Experts of a small language model.
Size: width 448, vocabulary 8192.
Experts: 16 experts in each of 9 layers, a softmax router.
Training: a variant of Muon for the experts, 665M tokens, 10148 steps.
Below are experts of layer 6 (counted from 0) of a mixture-of-experts language model. Rows are named down (a neuron's output weights, with its number) and show model dimensions 336-447. Each number is 128 + 24 x the weight over its row's rms, rounded and kept within 0 to 255.
Before each expert's rows: a language model's description of what the expert responds to. This comes from a sample of Wikipedia text that the model never trained on.

# expert 12
What it handles: Line breaks, list dashes starting infobox lines, opening parentheses and quotes, and prefixes such as un-, dis-, pro- at word starts.
down0 [151 168 104 121 145 107 107 150 141 127 170 145 166 134 132 100  91 138 105 119 131 131 117 161 119 146 137  92 140 134 119 163 110 145 152 147 137 140 136 132 143 113 159 136 165 132  94 117 118 154 105 155  94 138 193 132 119 175 109 113 117 143  94 137 119 161 104 144 137 124 105 115 150 151 140 201 116  99 127 130 179 101 129  67 139 116 150  90 102 122 107 142  98 109 147 186 124 145 146 165 194 144 144 120 172  94 127 127 127 127 123 137]
down1 [142 113 129 109 145 128  88 124 139 119 135 146 126 127 123 112 179 178 121 102 128 153 144 124 122 128 103 161 124 154 156 129 114 141 149  69 141 116 105 174 146 129 130 136 134 157  91 117 151 109 101 115 158 174 133 101 138 124 156 127 119 112 118  91 119 120 119 115 144 134  94 150 129 108 115 171  90 148 145  68 134 134 136 119 116 103 134 162 153 152 146 135 123 142 142 157 128 165 122 133 166 129  86 135 116 139 133 103 111 130 109 154]
down2 [119 178 147 169 129 101 126 107 120 115 154 135 136 118 140 139 133 112 141 129 122 118 136 111 117 111 139 166 126 143 124 128 119 131 113 136 162 133 135 151 132 133 126 160  78 124  79 163 146 101 104 147 133 116 100 135 142 146 123 110 125 137 123 102 149 105 137 137 129 141 165 105  65 143  99 155 109 114  90 163 135 114 155 145 109 126 128 149 144 107  98 134 115 138 124 139 132  96  73 127 137 139 144 119  93 111 122 131 123 102 115 120]
down3 [154 137 151 107 165 129 132 156  98 134 124  88 100 128 201 104 123  79 127 147 123 114  82 133  83  68  90  94 106 112 132 162 132 128  91 119 139 124 104  76 132 122 104 145 129  91 141 116 101 162 123 132 138 139 128 147 155 107 133 115  99 172 105 122 135 120 164 138 139 170 135 120  82 135 105  83 134 131  99 100 115  97 131 154  52 163 104  95  75 141 101 100 159 153 131 133 105 162 120 118 159 125 146 114 129 153 141 143 142 120 130 176]
down4 [116 148 130 125 103 106 141 118 145 139 139 170 115 122 186 109 118 107 127 136 108 143 157 156 119 130 135 168 164 144 125 126 153 119 153 112 112 144 135 126 110 156 159 136 155 115 101 118 104 117 158 144 114 159 119 138 166  85 118 125 133 100  91 129 187 106 155 160 134 145 124 127 112 128 119 171 138 138 128 136 180 118 132 102 112 119 111 127 114 131 153 118  98 141 107 106 180 112 140 135 126 177 126 114 139  98 121  64 167 146 127 128]
down5 [127  97  99 161 125 115 120 120 137 137 100 153  90 122 134 141  86 118 142 136  91 179 122 153 127 143 150 144 164 155 130 145 166 125 101 123 185 111  97 101 133 139 136 110 134 157 122 140 142 168 138 111 151 146 148 123 153 136 111 125 128 148 124 112  93 114 122  95  86 189  73 152 124  84 182  78 144 132 143 158 123 123 134 178 130 128 114 142 116 111  98 152 146 141 127  99 115 136 167 105 132 105 123 154  86 176  99 115 175 117  90 102]
down6 [157 113 111 127 111  93 123 114 117 133 108 129 188 136 113 122  71 122 154  85 112 155 135 154  83  98 111 113 102 128 153 183 141 149 142  86 110 126 113 154 111 115  98 130 111 164 110 108 136 146 120 127 107 114 132 107 120 166  94 149 132 141 122  84 116 109 113 164 136 128  74 101 180 132 111  99 123 119  99 119 126 116 142  89 149 130 123 112 124 106 110 172 150 139 141 118 136 117 122 115 170 131  97 123 134 113 113 114 108 138 190 131]
down7 [ 92 145  97 116 140 114 158 105 120 169 181  99 141 146 123 159 167 125 141 117 162 109 141 145  70 143 134 126  79 136 152 136 135 117 150 154 127 143  99  90 156 117 152 177  91 135 166 123 113  98  88 143 111 119  97 130 116 119 155 115 152 109 180 157 113 109 135 110  92 133 125 158 134 133 127  95 139 133 131 134 136 141 165 122 130 124  89 140 145 102 171 175 128 129 116 108 144 132 123 116 150 106 158 108 143 120 157 180 138 105 150 112]
down8 [138  85  84 118 135 151 125  73 135 174 124 132 101 180 133 112 134 154 157 119 112 100 148  95 140  85 128 142 132 127 123 116 131  87  98  91 138 151 115 102 163 142 121 143 153 126 136 112 124 126 135 122 140 112 196 112 143 157  88 116 155 140 105 142 179 117  87 128 107  93 117 144 135  82 156 108 127 117 147  82 121 115 106 103 145 114 122 127 115 121 138 155 144 115 147 141 130 126 125 132 114 132 117 127 118 124 165 117 116 150 110 129]

# expert 13
What it handles: Word-initial fragments of scientific and natural-history terms in species, geology and anatomy text, such as sil-tstone, gal-lbladder, cor-al, plus hyphens.
down0 [183 140 189 116 111 133 125 129 111 129 126 145 147 145 119 147 147 154 119 124 133 166 119 135 130 137 146 136 131 115 159 159 118 131 165 113 148  88 189 152 132 108 152 149 191  76 125 143  95 100 116  90 158 115  86  97 105 111 152 136 149 135 140 154 128 119 144 137 160 144 133 106 138 143 123 124 115 143 116 112 145 163 168 121 108  93 112 110 110 109 110 139 121 142 107 148 155 184 141 110 124 110 134  99 104 145 104 127 138 158  88 121]
down1 [114 140 139  94 106 135 131 119 114 142 101 101 143 112 144  69 148 124  92 157 109 134 113 134 134 125  93 142 146 120 134 148 132 105 134 123 121 127 171 139 189 117 157 105  80 106 155 160 147 118 115  95 135 120  88 134  93 139 144 124 132  82 118 161 144 137 125 153 153 140 120 131 135 101 207 191 129 116  88 128 128 161 110 117  95 138 134 116 133 161 179 107 149 154 136 170 161 134 176 125 127 149 129 149  98 132 148 202 104  98 158 157]
down2 [133  95  95 145 139 133 138 103 158 115 115 105 115  57 132 134 113 146  84 172 121 137 115 195 116 127 118 118 150  85 119 127 121 145 126 147 145 156  92 121 145 163 107 105  94 130 153 105 112 120  98 126 149  89 165 120  98 121 130 145 123 136 135  87 137 139 159 114 154 129 150 112 157 120 106 155 114 145 121 144 119 129 109  63 162 133 149 162 121 123 114 140  91 111 121 140 166 148 145  85 145 126 110 114 135 123 133  96 168 116 143 126]
down3 [134  98 125 130 155 153 124 121 134 145 125 123 136  55 114 133 119 114  56 146 109 141 112 139 165 113  98 130 180 152  82  84 116 157 116 134 123 145 139 152  86 114 126 172 106 126 113  85 121 132  97 144 122 142 134 150 114 151 125 136 114 109 142 139 148 143 115 130 118  79 134 145 151 133 142 113 130 105 106 119 118 119 117 125 113 148  96 120 147 105 109 142 128 143 151 133 117 151  98  91 180 165 111 151 160 139 130 128 113 125 114 137]
down4 [180  88 134 117 115 106  98 111 108  96 153  74 102 102 106 119 157 106 126 101 115 157 122 106 105 114  98 113 126 110 113 102 147 143 147 157 117 134 116 135 127 156 126  86 123 165 101  94 120 126 177 135 148 142  83  89 105 133 138 156 141 155  75  91 112 105 150  91 122 153 160 151 123 149 130 152 129 113  90 131 155  98 143 132 111 126 166 122 165 147 136 156 118 174 152 131 127 139 106 127  98 113  96  99 117 125 157 146 135 100 113 126]
down5 [ 97 139 143 104  89 100 132 122 150 127 146  47 146 128 154 154 100 132 153 122 126 148 153 155 151 136 131 122 116 148 124 128 131 154 167 148 172 118 118 136 165  99 144 145 167 166 108 155 105 147 165 137 100 148 119 149 109 133  94 111 174 137 138 110 201 136 143 179 132 141 100 114 123 142 120 192 117  87 109 122 128 143  90 153 105 137 137 125 146 126 126 115 114 153 172 120 143 143 103 157 132 135  54  91 140 132 127  87 123 115 143 189]
down6 [170 171 150 103 111 110 152 154 153 126 109 131 136 130 112 154 113 103 116 127 143  92 129 140 138 159 117 114 166 119  80 171 117  90 121 163 143 132 144  95 140 110 127  99 125 142 140 138 103 118 160 115 127 117 133 125 157 154 124 136 140 121 169 163 116  96 109 144 150 108 153  80 150  98 140 138 126 179 145 116 158  88 118 128 126  88 129 148 126 144 150 143 134  75 167 133 115 114  99 145 101 105 142 146 130 105 135 130 100 129 136 113]
down7 [140 132 132 134  82 132  96 194  96  90 131  81  85 130 139 146 104 126 211 164  94 118 166 134 163 109  92 149 150 127 117  94 131 109 105 141 153 119 105 125 126 133 116 136 148 113 113 114 125 115 131 143 117 120 135 155 103 146 148 185 133 125 178  88 120  73  92 110  99 118 123 127 143 161 152 119 108 160 145 114 148 114 124 101 102 191 101  98 137 140  87 137 123 147  98 155 109 151 116 155 147 119 155 132  97 144 156 170 133 123 120 108]
down8 [188 105  97  90 129 118  92 140 117 147 169 100  85 139 152 118  97 118 154 139  87  99 110 152 139 115 104 106 155 114 169 133 170 142 143 136  97 141  65 139 121 121  92 110 129 142  96 152 216 128 145 136 142 150 107 137 139  87 114 156 176 131 124 101 135  80 115 174 133 150 108 123 104 152 168 149  99 129 167 136 134 119 100 129  85 116 129 125 172 107 116 110 160 108 121  92 111  98 152  83 152 134 113 126 144 129 130 138 139 111 128 112]

# expert 5
What it handles: Equals signs of wiki section headings like ==Biography==, plus mid-word syllables in foreign names such as Jo-si-ah, Mar-ti-n.
down0 [134 148 123 135 107 130 155 109 151 137 138 137  93 132 129 131 157 143 149 106 141 150 132 116 142  87 112 118 130 120  99 120 113 136 109 148 163 144 126 127 135  96 104 108 128  94  81 135 110 142 111 148 140 107 114  60 126  87 142 135 111 168 163 147 148 180  96 163  69 131  98 147 133 165  73 142 137 119 134  95 146 166 142 114 125  72  94 145 102 121 134 136 131 116 118 106 133 105 164 152 113 129 114 163  97 153 124 139 149 126 129  85]
down1 [123 121 100 142 147 143 162 114 139  82 181 116 122  73 106 154 119 159 144 107 158 155 111 107 140 115 146 140 159 142 183 141 112 143 121 122  98 144 141 123 115  89 116 151 146 145  94  81  77 125 144 151 155 174 105 136 140 111 148 102 153 174 148 107  94 140  85  88 140  93  87 136 152 114 130 109 114  99 128 147 190 124 139 149 125 110 115  90 107 101 125 115 166 142 129 151 129 107 109 107 125 150 127 123 122 141  96 138 128 137 157  95]
down2 [120 135 126 109 140 143 112 126 155 117 128 143 115 126 130 170 115 160 105 130 152 127  86 173 121 109 141 136 132 164 120 119 130 178 158 157 102  97  84 128  76 122 136 122  95 114 144 130 134 131 153 142 164 133 112 116 127 163 105 144  97 105 145 129 137 112 146 138 159 128 106 106 118 112 138 136 168 137 150 180 173 119 104 101 129 140 128 149 134 110 128 134 114 117 112 126 150 108 140 133 129 155  76 125 105 161 136 173  99 104 136 168]
down3 [159  90 136 135 138 108  91 106 115 121 135 127 147  98 109 147 142 100 119 142 107 183 138 126 151 108 112 138 162 119 133 152 146 135  99 175  91 156 166 141 115 119  92  78  78 122 124 138  88  83 126 130  97 147 181 169 102 134 135  76 162 132 127 106 139 127 128 147 136 122 140 129 128 139 135 101 100 120 129 127 118 129  97 144 152 163 126 144 102 153 135 159 122 112 130 105 124 132 126 120 101 136 138  82  93 159  85 117 106 135 156 123]
down4 [110  88 152 116  81 115 178 144 104 164 110  99 170 151 139 126 135 144 125 139 141 148 147 136 111 122  93  96 137 141 160 159  90 144 125 165 135 146 106 134 114 141 159 104 114 119 122 117 101 142 115 157 127 120 137 135 159 151 101 146 129 131 127 148 137 116 127 104 149  94 154 150 109  70 121 179 143 160 121 192 148  89 125 163 146 102 146 134 140 112 163 106  87  99 144 108  92 155 148 134 152 142 143  98 126 138 145 159 121 106 146 135]
down5 [177 108 163 105 119 136  97 106  71 127 147  99 132 161  86 109 139 139 133 137 122 129 185 100 116 116 139 158 115 131 109 168 122 107 149 128 126 166  88 126 119  94 128 193 129 173 141 120 127 116 123 104 157  96 126 135 155  83  91 132  87 130  91 131 149  99 121 136 137 104 130 140 144 175 159  63 147 119 166 166 126 135 114 136 121 130 129 141  99 121 141 183 149 159 129 129 118 147 112 103 124 126 154 130 130 115 105 166 133 136 156 143]
down6 [ 89 132 133 128 140 126 156 136 126 139  99  97 147 138 141 126 120  89 159 115 155 145 154  74 143 115 170 141  83 142 130 145 138 149 112 165 159 159 105 136 156  76  91 140  96 138  82 115 147 110 137 112 119 126 116 119  76 104 115 147  90 155 133 174 111 129 165 124 127 128 142 132 125 152  77 136 117 124 131 125 132  95 149 125 115 119 168 109 127 106 124 100 110 125  97 125 112 101 146 123  63 115  94 158  91 136 120 145 151 134 126 131]
down7 [ 98 151 143 113 109 152 148 131 134 125  93 117 143 132 140 117 197  82 140 109 135  96 156 105 136 138 136 115 117 127 124 102 138  97 112 155  88 158 130  99 123 161 135 115 152 121 157 128 152 131 147 102 126 130 111 137 100 155 123  60 112 149 134  70 115 150 117 139 136 148 127 154 136 144 190 120 132 105 128 108  98 137 146  86 119 155 145  98 125 123 176 119 138 155  93 137 141 132 173  85 145 109 133 103 112  92 137 144 139 142 150 118]
down8 [129 155 126 157 137 159 133 155 159 146 126 127  94 150  94  94 120  88  91 169 142 116 123  94 158 117 143 115 134  88 145 117 146  61 135 117 117 137  99 134 119 161 147  61  95 138 103 121 166 155  92 115 165 165 129 168 141 120  97 105 100 129 151 104  94 154 131 118 118 127 126 144 135 131 128 126 110 114 135 128 129 101  96 122 136 123  93 105 164 123 127 106 102  84 153 130 102 126 107 138 135 123 142 171 146 157 143 111 165 130 110 131]